Experts of a small language model.
Training: a variant of Adam for the experts, 319M tokens.
Below are experts of layer 8 (counted from 0) of a mixture-of-experts language model. Rows are named router (the router's row for the expert), gate (a neuron's input weights, with its number), up (a neuron's input weights, with its number) and show model dimensions 0-191. Each number is 128 + 24 x the weight over its row's rms, rounded and kept within 0 to 255.
After each expert's rows: a language model's description of what the expert responds to. This comes from a sample of Wikipedia text that the model never trained on.

# expert 32
router [102 108 132 113 170 109 124 135 154 147 157 141 162 169 114 124 133  98  91 176 155 115 104 158 139 124 153 153 112 128 165 141 172 113 126 111 115 163  95 103 159 176 164 139 138 112 135 112  88 137 124 133 137 132 148 151 128  86 119 163 123 109 144 112 101 141 137 145 167 116 136 163 112 117 103 127 154 108 117 113 132 154 107 121 125  91 175 112 143 139 123 148 118 123 121 131 144 114 160 169 102 163  93 182 117 122 132 103 100 106 139 110 116 151 144 157 124 111 152 106 135 148 141 141  98 134 104 148 114  93 160 181 143 158 157 125  86 169 156 163 168 148  94 142 119  96 106 116 104 157 159 171 157 113  97 133 175 150 115 167 154 107 158 109 143 128 113 133 123 131 148 121 151 129 124 144 147 150 107 115 113  98 158 119 114  93 176  93  83 124 101 137]
gate0 [109 157 117 131 165  92 107 124 147 140 147 165 136 140 152 132 127 125 124 148  91 114  95 133 119 148 136 141 168  78 144 144 121 104 140 156  96 156 164 102  88 125 127 139 122 132 159 123 119 110  94 118 183 103 165 111 140 138 137 105 157 149  97 109 109 139 113 140 120 110 156 132 170 135 174 126 121 120  81  84 137  98 137 152 115 147 140 178 121  96 155 135 143  89 149 128 160 101 177 140 101 135 140 139 100 129 118 129 131  73  74 139 143 184 177 126 116 119 101 135 133 111  99  82 149 112 142  86 153 161 184 123 131 119 151 103 128 137 147  88 134 107 125 110 152  89 138 128 119 139 162 154 134 135 139 149  81 141 108 118 129  97 140 134 154 116  97  99 140  94 123 134 182 120  92 127 101 114 149 105 105 131 133  97 119 133 109 158 146 139 151 145]
up0 [118 123  96 172 174 141 151 172 185 155 113  91 152 125  75 153 105 110 135 120 151 147 117  99 165 145 182 133 120 111 117 176 104 119 113 133 123 165 163 110  93 145 119 163 149 147 157  91  91 107 156 106 153 122 135 138 114 179  99 137 135 123 119  93 111 141 115 122 145 142 158 121 127 127 100 131 135 174  70 134 145 152 119 107 132 115  90 107 143  98 130 113 108 122 148 129 116 126 141 141 181 170 142 119 134 154 145 144 133 108  82 140 138 128 135 139  90 133 111  93 132 150 110 116 112 122 117 128 165 141 136 112 135 136 144 131 113 189 172 136 183 130 109 167 104 113 157  75 139 119  98 140 114 136 118 132  60 154 130 105 148 129 173 132 153 160 102 125 131 122 101 114 118 108 113 128 152 150 120  99 130 128 135 140 118 153 145 148 162 127 142 122]
It responds to: Auxiliary and linking verbs and conjunctions continuing a clause about a subject: was, is, has, were, and, ", and is".

# expert 45
router [106  92 150 132 175 119 111 143 138 171 158  94 145 143 153 149 140  90 127 152 167 147  86 121 117 131 104 136 108 119 157 144 151  83 111 169 132 141  97  82 143 134 170 119 165 115 109 107 100 118 129 122 138 159 119 169 137 122 130 142  80 122 149 114  94 106 105 161 160 145 158 120  84 119 178 126 158 135 123  99 171 120 188 115  99 133 126 113 165 138 103 137 116 129 128  87 146 159 168 131 138 105  68 145 122 117 129  95 131  94 144 100 120 116 129 123 143  99 111 147 161 155 152 133  95 122 134 140 132 141 139 140 118 144 172 141 140 138 109 142 159 152  74 116 130 108 120 131 114 132  94 158 109  97 113 153 164 162  86 150 136  92 164 145 133 114  98 143 180 149 121 121 166 123 127 126 114 150 106 115  89 118 129 117 124  89 131 109 122 160 127 133]
gate1 [143 128 127 143 141 119 138 162  97 145 128 122 131 112 145 112 157 142 127 131 111 133 125  98 139 139  93 123  85 137 112 109 149 114 126  93 167 182 169 141 173 112 151 102 126 155 173 121 124 113 172 150 100 167 146  97 113 103 126 150 134 115 120 115 126 184 146 105 112 117 122 111 145 138 126 148 103  82 124  80 103 160  96 110 109  83 102  90  99 146 138 164  78 121 157 139 168 135  70 168 149 124 138 112 144 118 121 133 122 141 103  97 142 146 163 163 150 100 127 141 140 162 128 161 110 189 143 170 109 116 133 140  75 145 116 123 132  76 144 138 114 128  86 111 141 132 114 143 121 105 151 174 104 144 140 127 115 148 118 118  94 122 127 139 143 142  96 120 162 101 114 147 166 131 133 162 126 114 137 115 165 165 162 103 144 120 110 124 113 148  85 145]
up1 [133 115 150 158 146 114 136 190 124 136 126 149 132 120 126 110 137 165 117 138 137  77 151  77 164 111 113 131 122 116 142 134 118 143 130  94 159 125 132 117 127 102 138  89 122 132 137 119 114  79 128 133 116 148 150  95 148  98 112 158 148  85 123 118 144 125 152 140 120 156 170 139 147 174 163 119  93 129 128 114 151 156 124 144 128 128 135 114 152 138 122 135 128 120 123 113  95 160 120 153 128  99 100 119 136 121 148 158 102 120 132 114 189 162 171 134 142 117 130 122 108 158  72 153 126 137  98 140 136 118 141 170 128 160 151 102 146  84 125 111 125 134  58 131 134  87 173 181  95 156 179 177 122 112 126 133 155 193 123 153  60 145 151 127 135 140  89 123 151 119 151  97 138 117 109  95 146 133 151 108 139 148 138 167 132 110 105 144 144 113 136 134]
It responds to: Lone capital letters starting names at line or cell starts, often after a dash or pipe, such as J in Jim, F, R, K.

# expert 23
router [ 93  81 160 144 173 112 135 132 126 148 159  94 155 149 150 131 144 112 125 128 171 172 106 159 129 118 137 181 108 132 175 145 158  81 121 133 141 135  90  76 118 140 167 131 149 129 154 133 111 102 110 115 114 168 118 144 104 127 171 137  73 105 140 108 113  97 157 118 152 149 160 135 102 116 169 143 152 124 105 159 160 139 139 108 123 120 133 102 161 121  98 145  99 125 109  95 167 157 165 130 151 131  86 164 131 116 121 102 131  63 159 123 116 131 111 108 149  74 120 141 178 174 120 128 100  93 116 136 123 123 139 128 102 135 163 146 141 135 108 153 170 165  93 108  98  99 135 124 116 148 129 135 118  99 114 143 148 157  94 138 136 104 148 134 115 103  96 135 153 130 110 132 128 122 126 133 163 153 114 119 121 130 112 136 107 111 128 100 102 177 120 131]
gate0 [144 128  74 104  94 138 124 146 123 137 165 119 161  93 126 120 120 104 129 128 137 147 146 136  98 157 128 181 140 141 118 140 118  84 140  65 162 118 106 137 162 105 112 155 157 194 140  88 166 107 133 133 100 157 166 129 116 118 140 138  73 116 112 122 107 130  95 107 135 123 120 124 121 131 145 112 161 106  95 150 117  99 142  98 156 136 157 126 128 134 127 145 129 135 120 125 137 163  96 141 127 195 128  50 117 148  93 157 147 130 116 151 111 169  93 146 155 121  80 149 133 150 124 150 147 135 115 182 101  91 105 117  89 139 101 130 124 152 103 160 144 137 111 140 118  96 160 119 123 158 123 115 136 132 103 143 144 168 129 131 153 139 116 116 143 107 108  91 150 107 148 115 134  92 121 120 105 141 121 118  90 149 157 139 109  78 109 148 125 108 113  95]
up0 [142 141 123 156 120 138 139 172 135  98 124 150 103 111 142 169 145 149 142 159 161 121 123 161 142 106  95  86 125 123 183 106  96 141 113  83 164 159 146 108 149 135 124  96 133 122 175 106 115 158 137 113 149 144  87 146  78 112 134 146 123 147 103  98 147 144 131 158 134 111 162 120 107 148 115 121 130 167 126 126 138 136 161 115 123 165 105 136 128 130 106 115 169 151 128 128  94 140 120  84 100 120 139 119 141 102 105 153 151  92 130 116 130 124 145 150 150 154 114 115 102 165 125 114  79 142  96 118 108  95 120 119 123 149 105 145 138 175 172 115  52  93 128 106 132 118 125 113 172 147 148 125 144  83  84 131 133 127 117 158 163 143 119 111 115 125 130 130 146 126 105  81 144 100  72 139 141 112 161 113 141 126 201 102 109 105 105 137 151 136 103 112]
It responds to: Capital letter opening a word after a line break, pipe, semicolon or of, e.g. H-omecoming, of F-ine Arts, - B-iological.

# expert 12
router [102  91 126 181 166 100 144 125 125 128 139 101 171 131 122 153 148  81  95 150 166 171 129 163 115 142 135 118 106  96 135  77 118 109 124 125  87 133 112  81 155 163 147 144 143 154 133 114 106 122 156 141 123 142 130 153 141 114 151 124 111 134 162  99  61 118 125 146 137 128 147 152  99 125 108 100 156 129 109 109 132 169 166 162  85  99 137 132 139 150  90 126 105  96 149  94 117 160 154 119  82 108  87 156 167 110 167 112 119 121  99 112 143 119 128 128 115  86 132 102 157 139 157 140 120 108 120 157 130 113 117 128 111 152 162 137 117 121 137 115 174 184 135 107 124 127 136  85  95 154 127 125 155 115 107 143 188 138 111 133 143 120 142 166 133 112 155 116 136 124 135  90 106 130 160 120 135 149 118 110  81 104 137 124 106 134 164 144  79 129 110 116]
gate0 [149 139 117  84 144 111 109 123 141 131 132 106 139 134 108 172 147  84 129  69 152 142  87 138 119 133 117 132 108 136 129 140 120  86 113 137 121 153 132 149 124 165 173 112 115 115 146 156 104 110 118 155  96 163  94 141  79 101 127 137  99 127 106 136 116 107 141 137 168 101 131 115  97 159 123 147 159 168 110 184 141 157 150  90 154 120 187 132 121 112 154 142 145 115 103 152 130  84  86 122 132 120 144 134 129 130 101 144 122  76  91 154  78 160 176 118 157  97 130 128 113 163 107 173 151 131 117 143 105 169 134 128 148 107  83 131 107 144  76 135 102 143 141 113 147  85 148 147 169  95 126 133 110 157 114 122 140 149  95 114  78 122 142 120 136 134 117  93 121 157 164 139 118 132 124 138 142 155 138 148 114 163 103 137 108 140 153 151 150 108 132 155]
up0 [ 77 130 156 103 117  94 128 132 170 137 117 172 108 123 139  96 160 153 135 159 141  91 122 105 139 136 106 148 101 123 152 135 138 133 143  89 109 104  94 170 105  95 101  95 126 118 134 127 154 161 114 117 170  93 123 128 136 158  85 164 117 112 136 130 120 141 130 156 153 112 109 154 110 149 128 127 140 145 162 119 122 132 116 142 145 140 133 143 132  93 136 164 131 136 148 135 110 119 140 163 148 173 109 156 120  76 163 111  92 114 169 112 148  98 152 101 141 110 130 128  73 118 132  90 122 131 133 115 128 117 117 146 156 135 130 158 152 182 103 120 174 104 120 100 147  94 103 163 113 152 176 140 134 104 144  93 139 148 130 174 178 139 155  80 117 122 147 162 132 120 130  88 124 167 112 102 127  98 115 116 123 111 152 169  93 107 131  77 114 158 110 106]
It responds to: Prepositions like in, on, for, at, by, and word-initial prefixes such as In-, un-, sub-, en-, starting a new word.

# expert 48
router [121 122 114 158 181 151 119  82 151 135 123 119 193 141 116 146 135  99 101 136 124 137  87 142 119 115 132 117 120 109 139 127 149 120 154 175 116 167 116  88 130 135 159 122 117 128 134 134 124 142 109 167 126 143 137 148 145  91 146 123 128 110 170 124  75 145 138 148 170 125 152 137  83 115 153 124 132 126 128 120 138 164 199 106  72 125 155 137 163 119 106 143 105 134 101 121 147 114 143 125 106  89  76 164 144 127 113 149 130  85 149 136 126 119 100 119 153  63 111  99 127 165 145 147 116 137 119 173 101 120 152 121 125 156 150 168 117 118 159 170 128 188 117 116 123 109 140 120 121 107 117 105 145 116 111 167 147 151 123 135 124  73 141 147 146 110 159 148 103 143 144 150 151 138 174 111 167 135 119 128 124  84 115 111 122 100 154  93 110 136 111 142]
gate0 [156 169 107 130 181 151 124 112 120 126  93  91 143 103 108 116 108  78 125 151 121 106 145 163 139 127 141 179  97  99 127 140 174 118 121 122 126 114 152 143 120 147 143 139 109 176 127 127  91 139 110 149 131 154 132 103 145  90 153 117 148  84 137  90 143 149 111 103 135 115 157 173 148 137  97  88 123 150 124 136 116 147 132 101 122 121 102 166 156 116 114 124 127 144  94  77 162 148 100 147 121 120 122 123  82 127  95 137 125 109 145 135 146 122 135 129 101 127 162  94 128 150 115 150 129 173 114 146 108 122 108 135 111 121 113 164 101 116 165 102 156 127  87 120 117  97  99  95 136 160 102 112 109 161 116  71 131 138 134 121 111 163  83  95 150 158 127  94 187  71 164 113 131 107 159 128 131 117 162 142 129 143  87 111 159 115 156 112 117 114 106 123]
up0 [128 142 147 144 143 134 113 129 102 129 125  85 130 124 131 155 148  46 143 116 147  99 122 158  99 100 150 145 140 124 173 139 106 133 102 146 131 129 116 131 136 146 139 159  98 117 107 169 132 112 165 128 120 132 112 161 117 131 132 109  92 129  84 153 140 121 139 138 121 147 129 123 133 136 128  91 146  93 128 163 106 145 141  86 122 187 131 143 136 103 135 132 109  82 122  76 168 121 142 125  76 154 138 108  70  61 118 140 159 127 129 141 141 166 147 162 144 107 155 121 188 120 113 136 111 167 138 138 126 145 101 154 131 111  94  89 149 105 125 110 169 138 118 104 150 115 136 125 147 114 179 104 141 120  66 151 139 109 173 156 130 147 119 109 124 135 115  96 115 146 143 156 118 138 152 123 108  96 138 143 113 137 102  94  71 146 121 104 117  89 121 134]
It responds to: First piece of a capitalized word split into parts, such as St(rip), Elect(rical), Reg(ion), Cl-, Ch-, often place names.